config.yaml
num_hidden_layers: 13
hidden_act: "geglu"
balance_bias: false
norm: "rmsnorm"
qk_norm: false
init: "trunc"
init_std_qkv: 0.0562
init_std_o: 0.0698
Below are experts of layer 7 (counted from 0) of a mixture-of-experts language model. Rows are named router (the router's row for the expert), gate (a neuron's input weights, with its number), up (a neuron's input weights, with its number), down (a neuron's output weights, with its number) and show model dimensions 64-127. Each number is 500 + 25 x the weight over its row's rms, rounded and kept within 0 to 999. Numbers have three digits each.
After each expert's rows: "comes after" lists some tokens at least twice as common just before its tokens as in all text; "gets" lists some tokens that make up at least twice as much of what it gets as of all text. This comes from a sample of Wikipedia text that the model never trained on. Tokens count by the router's weight.

# expert 17
router:470450498509489500512496492501561489465499471507499532527512476498473486483491519496530488524505473550476497467506489487469446470466498529455505482540493528542501468522489480497537482518530493
gate0:558550521557514496518487481486527510512542493498464478477510513479449493476496462477514499479467520485529476489571517518468538487517522512488502499545490511515512476449532468503489469501477521
up0:532441477541497513503525474552541451499493519488473509501516490515472487472478491505504503530516494494498531505531480523496480459508500481486482524472512517476483521487441481491518483529521497
down0:471513484525501481530498475519500466486546516492498496488548511545475532489531508468540498485469542478553462483537508484489482487485511539477471526501456496503519507501466525516465476467477503
gate1:481489509494478497511464481472505461523517505502470542548519494502499533520520543480539513477476469499494495498484476503511428470511488484508496477515482489481460479536517503518500493494477448
up1:533557473544498527480514493521524474518456478483482533537513463496494518468508520477511502492488435503495470519466518505505502506478544535496514497500483565468513513520456500545479518486505493
down1:485552538490508517478467491507462516479525513512464493539539518481465515496505477511483481552520494501520530513497520478510487498487517544475474502551479519452519472520490532463536479553508515
comes after: " |", ",", ".", "-", " the", ":"
gets: " S", " B", " M", " R", " P", " A"

# expert 0
router:493497486476525516514529519525452514458458522502468507526480489482501551528532449466531520511518489474485453481479489471479499496509498518473480464555533504517506549515508499474543479485485524
gate11:487467496475480514495532502519486515478445527469461474473508485475474475441528500547518521495507492527500516505493525494499460528533508519529479530508523531443521532506531516434518481507505462
up11:533502518529544503497487440476489510501450527494519508513462470495491508443493500557476528534524515490481482516470493459525464481504533484499514517516499524481446527514514529469514510519479531
down11:487499515563503498535525491507518453520471514482540548495528525516488474492461471515454472472485471462515509531517498506447531512494480470509554480492464534500523489497473504491521514512505491
gate12:531452447434540505499550471476491484528526499490513460446468488503525498499511509497465514503508492524508511469510505480481504508507474490510496511525514488533528461498531502483514446524511529
up12:495496503478462524519473460513505447521485550529492526474491510524517521454511500472467500551511491542465465491485505495476459483516496513459469463490531542509468555504517535494497510491488540
down12:481492555516487484520450460509483481469468487512511517434487485513517448496485486547535491477497514510499533517472467502501478497546525473489484504508503484495475530501471512489465498478516518
comes after: " ", "1", "2", ".", "3", "–"
gets: "1", "0", "2", "3", "4", "5"

# expert 1
router:518465554497524485538481508464527531468518464504527492500559506502480506528536513500452538503447511534498489539467507469475508505471460522519492457522482508516481462510468521480463507479484472
gate0:508528478519484523468492510498507507506504529523504508500455508523469489540516501499452504539473482528483476498474534538527517477508475520508511474515437489476534488450460516499494469460474500
up0:490558512540505478525526460477496501492505517501536560535490491512488474512485488521513476517476503454474472493465523478501498505496464516500509515491442514506495473490508487519449548529522527
down0:522480499504497504536487499538537518458511481507487504468493474517517514514468513499542544492532480480497549491560504498502500501511496520526476541488546487497454478470538515512507503505512460
gate1:512523480491487484489466484518482495524504505501465529574498520510441485452469533527494479482496487514490483506472502496474499456544535500526508484485492549505491469542511519487495491507489479
up1:476479553542542507485488575497475539489530484475504527517492499486506489541468468455495532504516480501502528530508503517469510493502500517506550503511507511481493518525533493525513479467520486
down1:529512512462499506509525517535446463514516499504504469508476495506484546475516553540501474519505500511503455465475457517508499475514492501511532505499515543507485499482550502486537484477515461
comes after: " |", ";", ",", ".\n\n", ":", " /"
gets: " ", " |\n", "\n", ".\n\n", " (", "\n\n"

# expert 14
router:536475499498469489507528468554539513517513456533477483534503516460489517554476531503466481520503520516495483508512471502500474433515517515491543485486470487476489530483518502451509457526486494
gate11:525499503497521520477481491534515517501470496503494515475487519490488505495517519524501551504440489501504476437555527554466443472477520519461507482506495543538491500503494459512496464496485508
up11:476546498458516521504501481473484512499533504511433484470475517499540523525486521485481507474529475500506514522488543508435517528444492511524496460502496508517544461475515485511507525502537470
down11:471489460540488520507490504463523498500521502479509512468505481517484477486497527491550479519505486482489499542519479516519498466459505480481528508523499473481476458546524487522517488522462489
gate12:470526495531537487505519485501478478449479515498491475476541531484460484542480494489495541483502512479456498451446466493490519481436538487549524493502503543539509485557504478530533551514545487
up12:545501505498488505466500522469490499553535491498508536508454511499503491449555492509519496557488521503480535521492522527520504530514458497493490506512509456433511516528505521484489481458517484
down12:488476470562535491461514495461537479422465438513504461517503506485489484523498497480526522493508472509497500499481536532513517497490509486502490474513510491551529494539469466517505497508520474
comes after: ")", "0", " —", "3", "4", "5"
gets: " |", ";", " and", " or", " In", " /"

# expert 11
router:527519522503516491475464463494430502487461457490534499486480529470496511481526504513505479524489521504503492477524485517510482510513532527533484499502460520504468491494487490514495535454510535
gate11:518476501531475511499522504490482493496548501478508484533529465489478453526519510473485470503528501511475485501509490536535521465475474531546523465522501524504545509456498523497533470499472527
up11:443518528560503548474463516535489507484534507446481489514469504495521524508474510501512487502491479467490481504490509470504513428499443514513464516495546479481529476485484471510500497512469535
down11:484475516536517460482527509526495510493486465505483532520485488480542555476450492535503511518494492517490505507540543497456498521470534437517479473504523529519543533473465544521530496493490508
gate12:485462494462541488485482460527480473493485455505527520517529492475505477533502469497497495525478515536510465481494490551530503482487456553505478487526480497529548517481494516506532475476540489
up12:463494546500468514510502508512507527522497499509466470435506493463496517526510543502495498506511510487515473496485454466502530541497471468495563491504525539474522499532535476519498508537490538
down12:474490513496482457516522493506523479555488532527516477465480463550534458511520488511503495506490525500542541496499454471484525480509504481512486487542487479476478495514454505504491510499510553
comes after: " |", "|", "|---|---|---|---", " m", " re", " pe"
gets: "t", "in", "at", " ", "ct", "oc"

# expert 2
router:465483517510481531488487506534540521512473477483468483516489522517508521489506501476472461461516529476479542494528512536529506515492472492474488502491505510505493416509502543486500506525480538
gate0:489506508521499458464471489499528462490466528484510529492485471496501461501552514518540542511502481501514497528493520496484516492442470504501511453563455518534485464512505481473489477487521492
up0:490493521495526513526483484509540497497505468576462490527523488510500484459500519528460487479458500472492521526522526493459553521490488503482522504499536513565497464488501509445506472502538548
down0:507506464451527480535518481506502522496492478495465493516474459496486463492487505480454476468469576487489522500478449533479542495513513448469514529487541512463500494462470550494499478479492541
gate1:561492471517467446491495526507484558491530492491514450525484536499458493460531491530516521486527502533550477487506528507537465501513520521511514503461498481494508501527513490482485505488505533
up1:473550519515491489457447489480514541442524490519513485518507498505521516499477545516511486547507515474495495524496525470509505489502511511558503452459476492524532504516500526467503503498495503
down1:477491463493503545505512517487529526528512516491461500464478473549534513521509515464478469466497488531480570480520497445507473509478506489517509519512474472452507498514521498463466500506506505
comes after: " p", " M", " P", " m", " S", " c"
gets: "m", "ot", "ap", "ill", "ay", "op"

# expert 12
router:435474487492483467527516506513471541477463488538481456519546450498490517506496493510433544497501495497503512505478508513488476541530519501467484499499499477520483523536514488446471485479496497
gate11:476493499504510482512483483488508453471487493514462508499529529499475500532496469468463494497517479497482476455515537495509484517491512501523483533529519532508503472545464503484455477538525563
up11:517477502506530498556511484534479524514492471515451472491515502507468504490511495536489520534472499485439491491507519482523531501533465493528475491502544490486474541508485504469521436480457519
down11:518495517533482518496485522445513522527515491490489521532535533491464513493483499513512496468536558439531475539550438547466487503504442478456493487468521500501507504486507509541521492488493536
gate12:514464495483473484545497495480492549494502506460541478469509541492487481491539531531505509472442470510488519487499492539498567482491434511504498484536511546497476450513499500472499522518494477
up12:515530482490547494469492531489519483539501524497479506494495469481515507556490483474504479511507471529515496479494523457480430494490528505457479522495451504465539517521498508515488498498495539
down12:489557491490494506498481500514503509506468509471472519550501529513486524475501486510521490513497466469587459499487499543460466509482478517489511503556463551493481445477507497539505546503458492
comes after: "ed", "s", ",", "ing", "es", "ation"
gets: " of", " in", " to", " for", " was", " on"

# expert 16
router:501453470500472505490464522479467501480499531483523518494490512543528487500483479514519522457506521509540509567464524469477513486486474461492494511482520511508524504535480519504522458570504521
gate11:498498478504498520498518501475475445487505526545522509529479479458529504507497479505506542441517479487516496496512478499523510509480505456540499501508536530532504504486468463530504497517513501
up11:499514508494519476556505519502475469522493457509484491499516478512471476458467540526525506517498516462527512499533485538480519525505527538516511493446478452492512483516550528485518539485476480
down11:508485509498474503447465466494489509469490537504525520463485474485469482449513540508522523478537496527509519497508508466561467487523545525470487479537494474477496508513534522516499496493504541
gate12:468489489459512451464488517528525473496489496492471511472486506485487496495466460505475520518510498495578489511483482520511493521513545527466500468497527523520495479504522468464547504521474484
up12:497509527513486487507511502549467497468488527501476526509508516492470446549520512452498451504493466543463479514508463459489487530496493483531445532509513507511472508524527488506502519464504477
down12:504543484494514478535487495477519481491491510509514539538542488494474547506536486508515546463521524476524515500514520526473466516507518561428476517479487479536483546485515528497519509503558505
comes after: "1", " ", "2", "0", "9", "8"
gets: "1", "2", "0", "9", "8", "7"

# expert 21
router:494534461463494481483528488494524532490498469509468534517491499473499474524501534485502483433499495473536485468487472502495500483515521495491512510509464507538503508479478576547458491505487507
gate11:478487553488499449519477491533453508520498482494495470503498489495504507457539517503472459494532472482467517507522474471466461500483506541499495490524526502495453510540460487499533490505569498
up11:518509535513531470515472468457493494464489512541488536475551495508513481493508474513529516504497465520528514507494524482489538521473494472500543446454509541502519526482514493477505531504472512
down11:548466516471515470518536524526452500494504515526455508462504505507529483478491469547504490468516526492507518508491483469542481481516478508516491497515459495473466524500507478466561514505520484
gate12:487483523532531508510526526495518531480501466482506485485528455495526501462507526457469528492517528546495486493512523546499544496481527439492517521511512501521520487500482486518510476487579511
up12:484523533528501536474505454478451501494496484504509485550506520507467535480495439466521530454518491528512534507502474498480523467493502521500503524505567524513491490521519494487547518484487516
down12:514484455505502510500499522498469482494508505501437548562468453483526531487483508491545505566497496535527488478535514509518456492504545493500503500493479525520490505495479464528480502448462516
comes after: " the", " a", " and", ",", " was", " in"
gets: " c", " b", " w", " l", " re", " st"

# expert 10
router:491480495505491496526467526540509469497534570525521514511520444489478455497486500494460495513508493493506545517489508467531512528495505507505526473501513495527513539506523557487464457518521516
gate11:487544505483520499473483528521546476476457491485521509484524508470529495519471448477491549497518527492510490548497493530483512524504498500510456562497468492512498460537540485460539492503486535
up11:477508498505520515450520522440529523488500493508494466517509498533467528493471487509512491447466507486509484467509534518483465487454501500489457516552522551499490484495497505537517514487516466
down11:483532518502450493494464483479544464498480505494489518520501558512527513488484513506519473504460524504473474495483473484481524511502548485524486512477496536527465565444529550480519518511452458
gate12:474456527494519517493473432479504489517522534471496499442519497489484505505529498489501476516483488521490472530532484513508480522508538533490522494512459505509545517448506483470498484481532496
up12:526478475534463503494470539512519536501465492486478497479556490467525523518503484492521531463487480487495552500492518520498462514493522489465534493507483492503472491491496456482509510526482573
down12:482482499535513520514462475488462482544502510471485448466470497460488485476456506451462441501481461464509542460507489520506535544490481518475493526510503503540500493482523493457490492510506504
comes after: " |\n", "\n", " of", ")\n", " in", "-"
gets: " the", "-", "|", ":", " The", " \""

# expert 22
router:494520468492508542495546470531492493469523475487521510513490466518497479529483499496496491545461488511502460488493561512526515481488510491503500496495507486510508487494538524513529519481501455
gate11:454525489465518484492548479496520484496506519528532474466516512508494481499490508515504522494504474537537526536480466468480489536492514514503483555483474488501515497505481490526445508484536460
up11:461490525496508462467489516503453442517532485524521497495509525426530446527508470486533499502503517488489520459492514504498497502522511506514484509527479473516449500526500466491534504482482521
down11:499477493456488474512513475487513529540504438520531452500526502463497512517472473460506487494483503470529512529494507458545522483514533475501489481487574543506515510497497508473510444552477467
gate12:506503492497469539473475507516500529513509520469505483427520477491511560499553508479506471498440502510508519478481480504487499467493479503517536539520516496504492500485406543461471485542504537
up12:513474471486511475482488535475518505487476536525524550497497461482487482507475483520505521534480526494463517536542530511526517531422466472506488508499456503530520504451512479526471461514552464
down12:505491501492496495461493525462538492489486463505507530486461509433488509482483478525512514463469498490471538494458485496459457491490534450531497512491516527534530503450483503497510458450508496
comes after: " the", ".", " a", "-", " and", " The"
gets: " m", " f", " p", "ic", "et", " n"